config.yaml
num_hidden_layers: 9
normalize_top_k: true
balance_loss: 0.00164
norm_place: "pre"
parallel_block: false
init: "uniform"
beta1: 0.9
lr_head: 0.00844
decay_fraction: 0.711
Below are experts of layer 3 (counted from 0) of a mixture-of-experts language model. Rows are named router (the router's row for the expert), down (a neuron's output weights, with its number) and show model dimensions 256-319. Each number is 128 + 24 x the weight over its row's rms, rounded and kept within 0 to 255. Numbers have three digits each.
Before each expert's rows: a language model's description of what the expert responds to. This comes from a sample of Wikipedia text that the model never trained on.

# expert 22
What it handles: Place, party and election words. Place names, teams and election or party words in tables and infoboxes, such as Manitoba, Michigan, Democratic, electoral, Votes, ″W.
router:078118144160172126146086136157088117106098140138110137108159078127132145094132163127133125162168090125105113170147123137124121163128089113127119136081138119085142125095124112133119102112104146
down0:112125094126123155138155150074113126101135110180130147117111128103135155121107116114107173145136119129123136144150136169105162128115142150187138168130107138108119131109150140084137102171098146
down1:132126157140143122126142126131112180137113108114131126115144132116132135129125125127134122140131093069107140130167121136145090133110133126110081118114097134145121133108170148165106116136132133
down2:143115106193107108123115114111164165149176126130152117110135132133142148108125115125120160107106139087140140160120147151106149124141072142149153144160148159132174085111149108140137150124113109
down3:103132126126101144104125072128116154114127134141134142139124093153175149111177105128173096123152084166113106091152157088109169122147148101134133127125116111117160089131165157100143120067094105
down4:127158170139126132116098113129146144111163141118146100118076143138112124163092174123133091134134121140110146142107093201127072094141098125113129147122097102158128139120148151105150109130124118
down5:109114127154122142064123172112088165136142156140097165143182097125101142150148128097118185116144129145135103118118100143136102167076129115128109139150140129077115108120138161099163114110152138
down6:121137171092128113072134096132089168103178117112101125132109094124084112182145141109156108117116134143151132119082137162155153130167112116094132120140130140146115132094113088161130178144108128
down7:112110186113179123158129098182124075103128130102115116104113126127146144149146134133131132154134168163178099071108101128156148099141127121116146130092100118106139143162143118124142145107087112
down8:122116167125088099155137135096130123144092084122116132107135123077142133135123089077119099093119174125111104122142123141147165118117103131117169121131133141170111139162145130139116176153121108
down9:132083127126133139107159076146125119151151117101141150146081138146113139136147096168140150141147125101079135101099138153152087079143107120097165170112079125146116110082151132156130132177119130
down10:145159135111122122108138112129119112149082115145106092127104101125094136101135136071137127106196152130147136139149086134118125155128123116076120099169142120086154161106118140155127164085139180
down11:156164112141126132098124132092131125143092109115157133147139104147096128108107161116123173116152134101132116150125124163079104165145142120163099143190122139122135123113160144095140104160140123
down12:109113123101105105119143124123149122150121158137110126106109147111163130117090099151126143093104154137156137114128123119142171089154089114080148081134106132122108093104123123177125140141085108
down13:083125118145096107169123175099121189129101116104141121121127104178125110083131110165152124151170108140138102138122107107144148140149107071121167106138139130147132125158126131140114174094141087
down14:136193123107156131118178130113084085105157138136133116136130137111135152156182159146160093142136112097161112114159125119116132114153102137196121172135129131108128132126117130086123109143100152
down15:139130134099147108123109120152110132129147166129100109078157129113148072155148212125091119135140163129179121107149124129143144147118151143124116106082083083122104139101146139120140063131115127
down16:194116137146116116125109124102126125101154119102137154140164151140106090140096163155171135104119064102181125124127161138093119136156137159155088143120134122123150146143090174076116076139093143
down17:131149144117106109134121132089119165120097141090135128116113124175107087104147131140156073132146131120100116115175137086162119113114132127126125158114134149111100119114146088111138110143111119
down18:105100161147155092123127093091112169117137107133123194138113139149146161175183141150129119114156088116102126112125103109176128117147130123134159148156097068163139122121117127139121137166115113
down19:204153108142103099138158091127157113130163145125141126127138110137136132118091125149110168084170113080119130117112130104102073083167085112116129120121121160110096124147149140144163178100125165
down20:148090113116118192108153126102142130117144121139106139135154146150135136123082126087095134107122135153157136122107118145075166096114142153143084114150075136082166141091167146125138088120110174
down21:163111099114113158111149120124141132147157135088102142115055102110078154118144111152163154132115130081113177125111125093117141128127155152121159140128112114117131101131126112123152164153183116
down22:098145122137092123146090153133164145150098169131125177116111142082147120141115141115135118143097115145120131115172115086117161108152147125111159077132112128151128093125155107154094151098146129
down23:164127099150155109097113117135159128147098155109100113097141094119128092124150157124112083092160167116109131126129116134158128138176164147109160099157112142128161108126103115135133125177160130
down24:124107121113124142156184137120142150092103112149129127092131160115123163186135145161114135121108150150087137146135137162167138114143091107060172116092152155141144154152090117147096147126147160
down25:107108139151138135142119151164143147126136137153164103110130141182120125095083113158099126108109142132133141135141091107103124094075115122154097120138123122099137117116146106095164129111138132
down26:148130146087131126142138158107148095119169130069129154091146138137153075122116174111111142141135126132146153118129087133142117108153113162149091119136134105109130092125163110151120128159087091
down27:174128103122134139126157145104103108139158106097138135137112125143190092117137123174137164153112159109146098115111115187141116131116116137165083169092100110090101114106113137052127095173142117
down28:156125138142099142095153158144152130139108141178099120135138133110094173113086086136121140130102140142184118152089079170145153099109134112095126125148119095127129102127151136141129180131127107
down29:163121100156114108103140113094127122102142150098129114145135125140179153116129132135108130109143143123117117143134154191134138143152154144169119135137140137113128094128139142077175096123138122
down30:109124122150084130137121146162119158127133121088114113108115145166124094124120121086145096117159112157113132133136103126118115130075142095099135086074094148147154100095152120142127096098157086

# expert 39
What it handles: Political and legal modifiers. Adjectives and word starts in politics and law texts, such as legal, constitutional, general, non(partisan), ext(orted), Federal, Democratic.
router:104124161105109110164089148158098109140129148113115139135092120123152143121103152125117176158103139148139095171139136132107124074126134170127127080133093126111116082142133134106145114094072142
down0:137121134092131132140161129125107151108145097100155158154136116128160107127109118120123127099120143134095121137113173152077108102097112108101135130110091108123117111142158103126198126117117123
down1:114119117134110115118117104088078152120125128114100137169116117123073094142155139105120133151141109104131105114094161185119155111119140118148161096101070116107125070131148120110129097133116102
down2:143099122116185157183104110170097163158118098088168105137098113162095134145146170126120138140162125126051121122142126143120150196130158156147118155130085190073126144087106098142130112117153109
down3:152156116118153104086142125077100110160141129089116152138169121087116108137164138076089102159142107169091110134114126156114088090125111109107171115132099175175119160167116099151096126094129123
down4:141149096149156119131167107106159148115119115157164127079127153113112149153109143121104143112090112099123115112136149077147127202165094136112107173158158127147121140111102130137119153177140110
down5:123115118121147122128130127102136126115138136123133132126155146119127116109107155157130111111109128100124160149120130150158148151159129102115106107086130138128115113128140132154083162160151131
down6:115094135144120082128152135163088152123116125104179106160158168154130173160142100139115127124185131103101084104123159139131149131100106127110087137140128125174156119157114153162096158099161124
down7:111169120170108132129120122113138146180112124144142115122162121137070107143114116111142110103114156124109136139139172158179123143115193114138114145156139145145159122116114148100115218204166124
down8:104122138114155130141099156125130095112136130127132122138175116157174162088137142145156145133122148154161123147139137151149110136097109169119094111099142108095122118165109148166153082116130143
down9:123170115133167095100145112154130137172171132118132151115164144142078156108107097135084148090126137136124134102140165093155158133096114129167137163171101175123141153122123099127122178092149128
down10:123143143162118140162166151127086111119126134103137153125131105137113079148144093098133150125132142085072141133121099125158120144125186082124143113142145106155123158113130159096125123152159113
down11:115091137126092105134130110116174086110133152115157164137134119147084166129143185109137124104125125152098137130139179084128174152121121133127145125163124126142144124134089112130092125163091176
down12:149072171104128113187137123073173144107125140130113153138103086108107118128140121096133145068151120149147141139106148069111172147125135124115155130097119116127130124131133121130142138135131147
down13:125145136126116149183142102160157093221098125137110112185112137132080098135122119131143094129120064153084134120086123133118115119101162140150092130144138134123108174112112139098152156160113144
down14:095145123110147125182132123156145047153114119153135084124188159154180113140100118159147132132120134183168126111111120130143154135170101108131108134128122102122129131140121101131097115095137127
down15:163054132129134125169169102077117120106121125121083146136151167139154154128122118160146149139129125078131103107153130109150090095154174128068143090112142157129133084168184147089135142097120140
down16:123122126119118161095134150131108122132114143125139142114132092135105141172160129151123132159126140126118137131142100107107138105133126131155175143147105095188140118090103142118128116109147130
down17:102124103110121093150141119115148164099114156095083166119135115120083130151109111114126115115134085091131148096161137116126107184112121137123099129160099127122099172100107179113162138139114111
down18:100103131142103144133163120141097099144142130084106095153163150107162158135149143112124111119124184126153121150121094132143114144114123154124103114132059139127142130121100108148140072143134155
down19:157059165124151158140102134125131156153109170106121141143075088138162128118110107175149093114136140098163090092143150085121121109154097125172091090105102143136102105125145156128151112116078146
down20:124109135154111200147147110116185115116147139143147143131151148123059140109114149150160112130137123112115171133121137087142126173087119140072140118120145103130152133137116119152135211123128134
down21:162119156128109129194106120139108129075116162141120149116120127153109126126120107124115123136139100109129082122109125119198111111079129114144144114096130150138159113131104153162095127150099115
down22:133155152134109078099172118089144140116167107134111155107144115112140153117107113112150111137143134130160104103128109136150162113129139108126151126101142091092086125122146105133142131098150170
down23:117158099184141132105152126131169145119129129156125123139130128110071115110149136113125112159100105117170101090147094154111125145179167112125080157111129155106108116127140120096124151162116116
down24:146094140127075153220123136176088142116090128107139155123149065096158120109151137165097121124115097145137129088133134117120140097126132119144117106131142126103112145097097133118139116102149108
down25:151073106114118098131105154174118178185163131146153130112145101136157122161121125101090144164157156140110069116152167072140099137135116134155122096089153129129138157131189143156088142130129091
down26:179096137174118101101107117093097103161079098102122127149160119139116159102105107158113155128156111118122117081115130146134096086167137165119160117091079131126117097147122163105100140119102154
down27:086172119145103139116130104107121150101165123145125151081111114178146153140146171132140096114093131109096103130157143110142130150116103089135101099091141132138112122124115104137166122109122128
down28:122113123135086166085153152108156135090121091111092128137111142112129144182171136124112120095099075126145120120127109148127122137123133115089164140147156126147084125074120175136143138110144110
down29:143128136068132120091130135127102117115156128114102099132117102117113176149127140066132113141125100186164106092142134138085086064118096099133142085143117094109104079141157108124153065093101089
down30:116104143124141178141119117123168124124167134133093148151113162180110121116101119111132084103117116142099119097150128123108133127102098102110113122127096157131133136109101115137090111123097149

# expert 38
What it handles: Nationality adjectives. Nationality and ethnic adjectives and their -ian endings, such as American, British, Slovenian, Soviet, usually before footballer, Empire, Republic or Union.
router:124083128110153091092153140165116125115134120129167132131110123135105127110138129140122092146132162108090135168118120088113125093139153129123161088106162090119153143120128152120117139115137105
down0:106154137131109110107130090183107175164167117097157129151150167137140112159160107107141142119125090133143110135133090150121122121149118117149131119159088153105175156116126133083121084148135143
down1:115166137156085115135083117130119136118126131161100119101118136107155122100160087104107165111121123118161100125121140205137135142108154145171132114161100128143145152146164119121117095143099174
down2:142123111139176138108172118166089088110132168123145083126147118137176108121132165114168105123117199114120095140147110143123106063176107146122098122163134119126130098130152099135118087138146151
down3:130124154132110136159110126149117141143133131156119128125130111122135126110160167118137082172143145088093142187115129181151131128136089099134139076143154079128092187175122132080134146131146128
down4:133109130137137099102106166121089122156083135138143082115088127153157110162125130076120156118122095144134115124117102127157151126191142162131170148170136132097064113144107108102150081134031186
down5:139111152103121136099140097133122125118129129147161144171123111119070130111101152114138125152138157146110096117111155050111112117102113128094119142127155114144105141111118130110130157148139140
down6:116112108114152115147103149119126142169112124129119142137148098138146126133138111129131075194090105152090107148130163074090146188135118144136094102139113155120095112066116121142121099114142103
down7:150111132116126128143153133119094092118150132133127164123133162150110139151115157133166141137127122118113108142152059133146087098104085125139149142079161144145147124123126109114129165121108136
down8:118124122137134162122159158121156145115145132116164117116139131143168137145127155118076125105112163104153157127113114110128127148114137064147120124137096072112073133107150130093094145095104080
down9:140128103091144125087129157146141152099149163140114087117093128098140125101155117159099134107107146122149142078125118168139150117102157126161107099157107111095130107118175146119132035093133146
down10:156174143154135092148120114125096126138154117112118150114154155138125113120123153100116145095155136115123119085108117193130111108124113155083125140150109163093150160186122110120170088152148125
down11:115135111104105134168142122122143161117114147122136131165123121174124142135113090120127134143136142191153099069132149200127124131113126163142088126156130152116090111111146078136143020093108157
down12:146149127100091150134166118170124137067127140112123101129163118112104106134111127145136118131136118091093141135118136065088130149108149123111126135132153141135131174156119137079161212146119076
down13:095160082123120104134114130136116107117099134141134113135111157111164156103142093102102155130101129162120130099091157178154137129115127135133118140147088138110089156162141129130143034127076182
down14:124131125100137107104101125130119131074149117123096118136153095136107128146089113149110093122117117100160128139116158124054141123145096107151062131090148148109143096142152178131128137134129127
down15:120113135169105128110113145132148158100145129115123119129143090127130145098105161134127096122152153100057145147147130065139141130168122114118106124103128113156119156137109151130129214147151101
down16:066127128196161173136124123119097110139087135140116132108090122112137115132118137142149149158135121158133180119139154156144125134093106086117111113193106146149107158126096139155155104133073137
down17:112105125180117111130135101133131140119157119088099109171107122145115150134136087100159172150178086125098111139126149147141097154138147116140120139102137146188132126115130133078162156129167114
down18:117081111136112141120149158138150118123112123127112118128134115141149153119115184142111088134119129077082152136111096060117140119141131111089142118116122149138105120109110114112123202111125100
down19:137088114115138079081063124126102104109115139127118086142120129132152146168166118128121133102110138158118113131153148157134137116159149139149093119113138097109128094157090145126112089142112140
down20:102169142142159107148146113105114130162164095107122155145140148123133174112121119149143140149129104087157105096089125191138118134135110155137120096120122156129152125129108150125152120146092137
down21:143131123093145122124109113096117146155107161125113107157176132142154122142145143130085115141170119138145117128089137135128107174135116113140132163179103128131104105148109080139175063126162174
down22:149140112093144109064119110120070137133117111087131116117145109133169138107144087118121134089072129128120107125119127172156135108148141150131111142104108164109092131145160124085140072147102151
down23:161127133137132119099155131113136130122117137104119104091164125114118136151137153153114095124109106133133129128105095080138120109131096133076134139095134134114167140120117120097140131098134073
down24:155091115138110177113148112117116109116103136112132118133102096118089119139108136153125122110124149145087124166120139092155098143120104122116160103124136099136115132121129131109134188145152143
down25:148130118126178080068122146068092115161125074125130134132106098137134089106155097117144119142128139143134162105134131117085114135126122177122150123145114139116129103157125122114127088155180142
down26:118100158128112139116139148131139154144106106151130125147158127100099138157149128134125092135120129113106116170142145084090133157162132098102149151115203094159155107118120170093103207122185063
down27:169134098154150142128145097131136144118130137150149108123147115145098122119141123138150129123133127115110149102142132071123126102170137122053139133083138160131175132113150101128105194127141103
down28:135136150137121110135118128146138131169093124134126137072105144140168170107121141140124149096134164139141114134162147159128090129137128102151138125168067113127076183161192116134141132130166153
down29:158152131099122132109095105086119123137144120142126091113134146143138121148139106118107180114147137124125113097139149204111140151091138142184113092113125126096153110144142098147146060142145118
down30:146126129105188105111136159178115109128121115100102105155148136119139112154157123127153141141120084113149108110072112131132120141168168128135157094138128157158098091136135128110158090088147154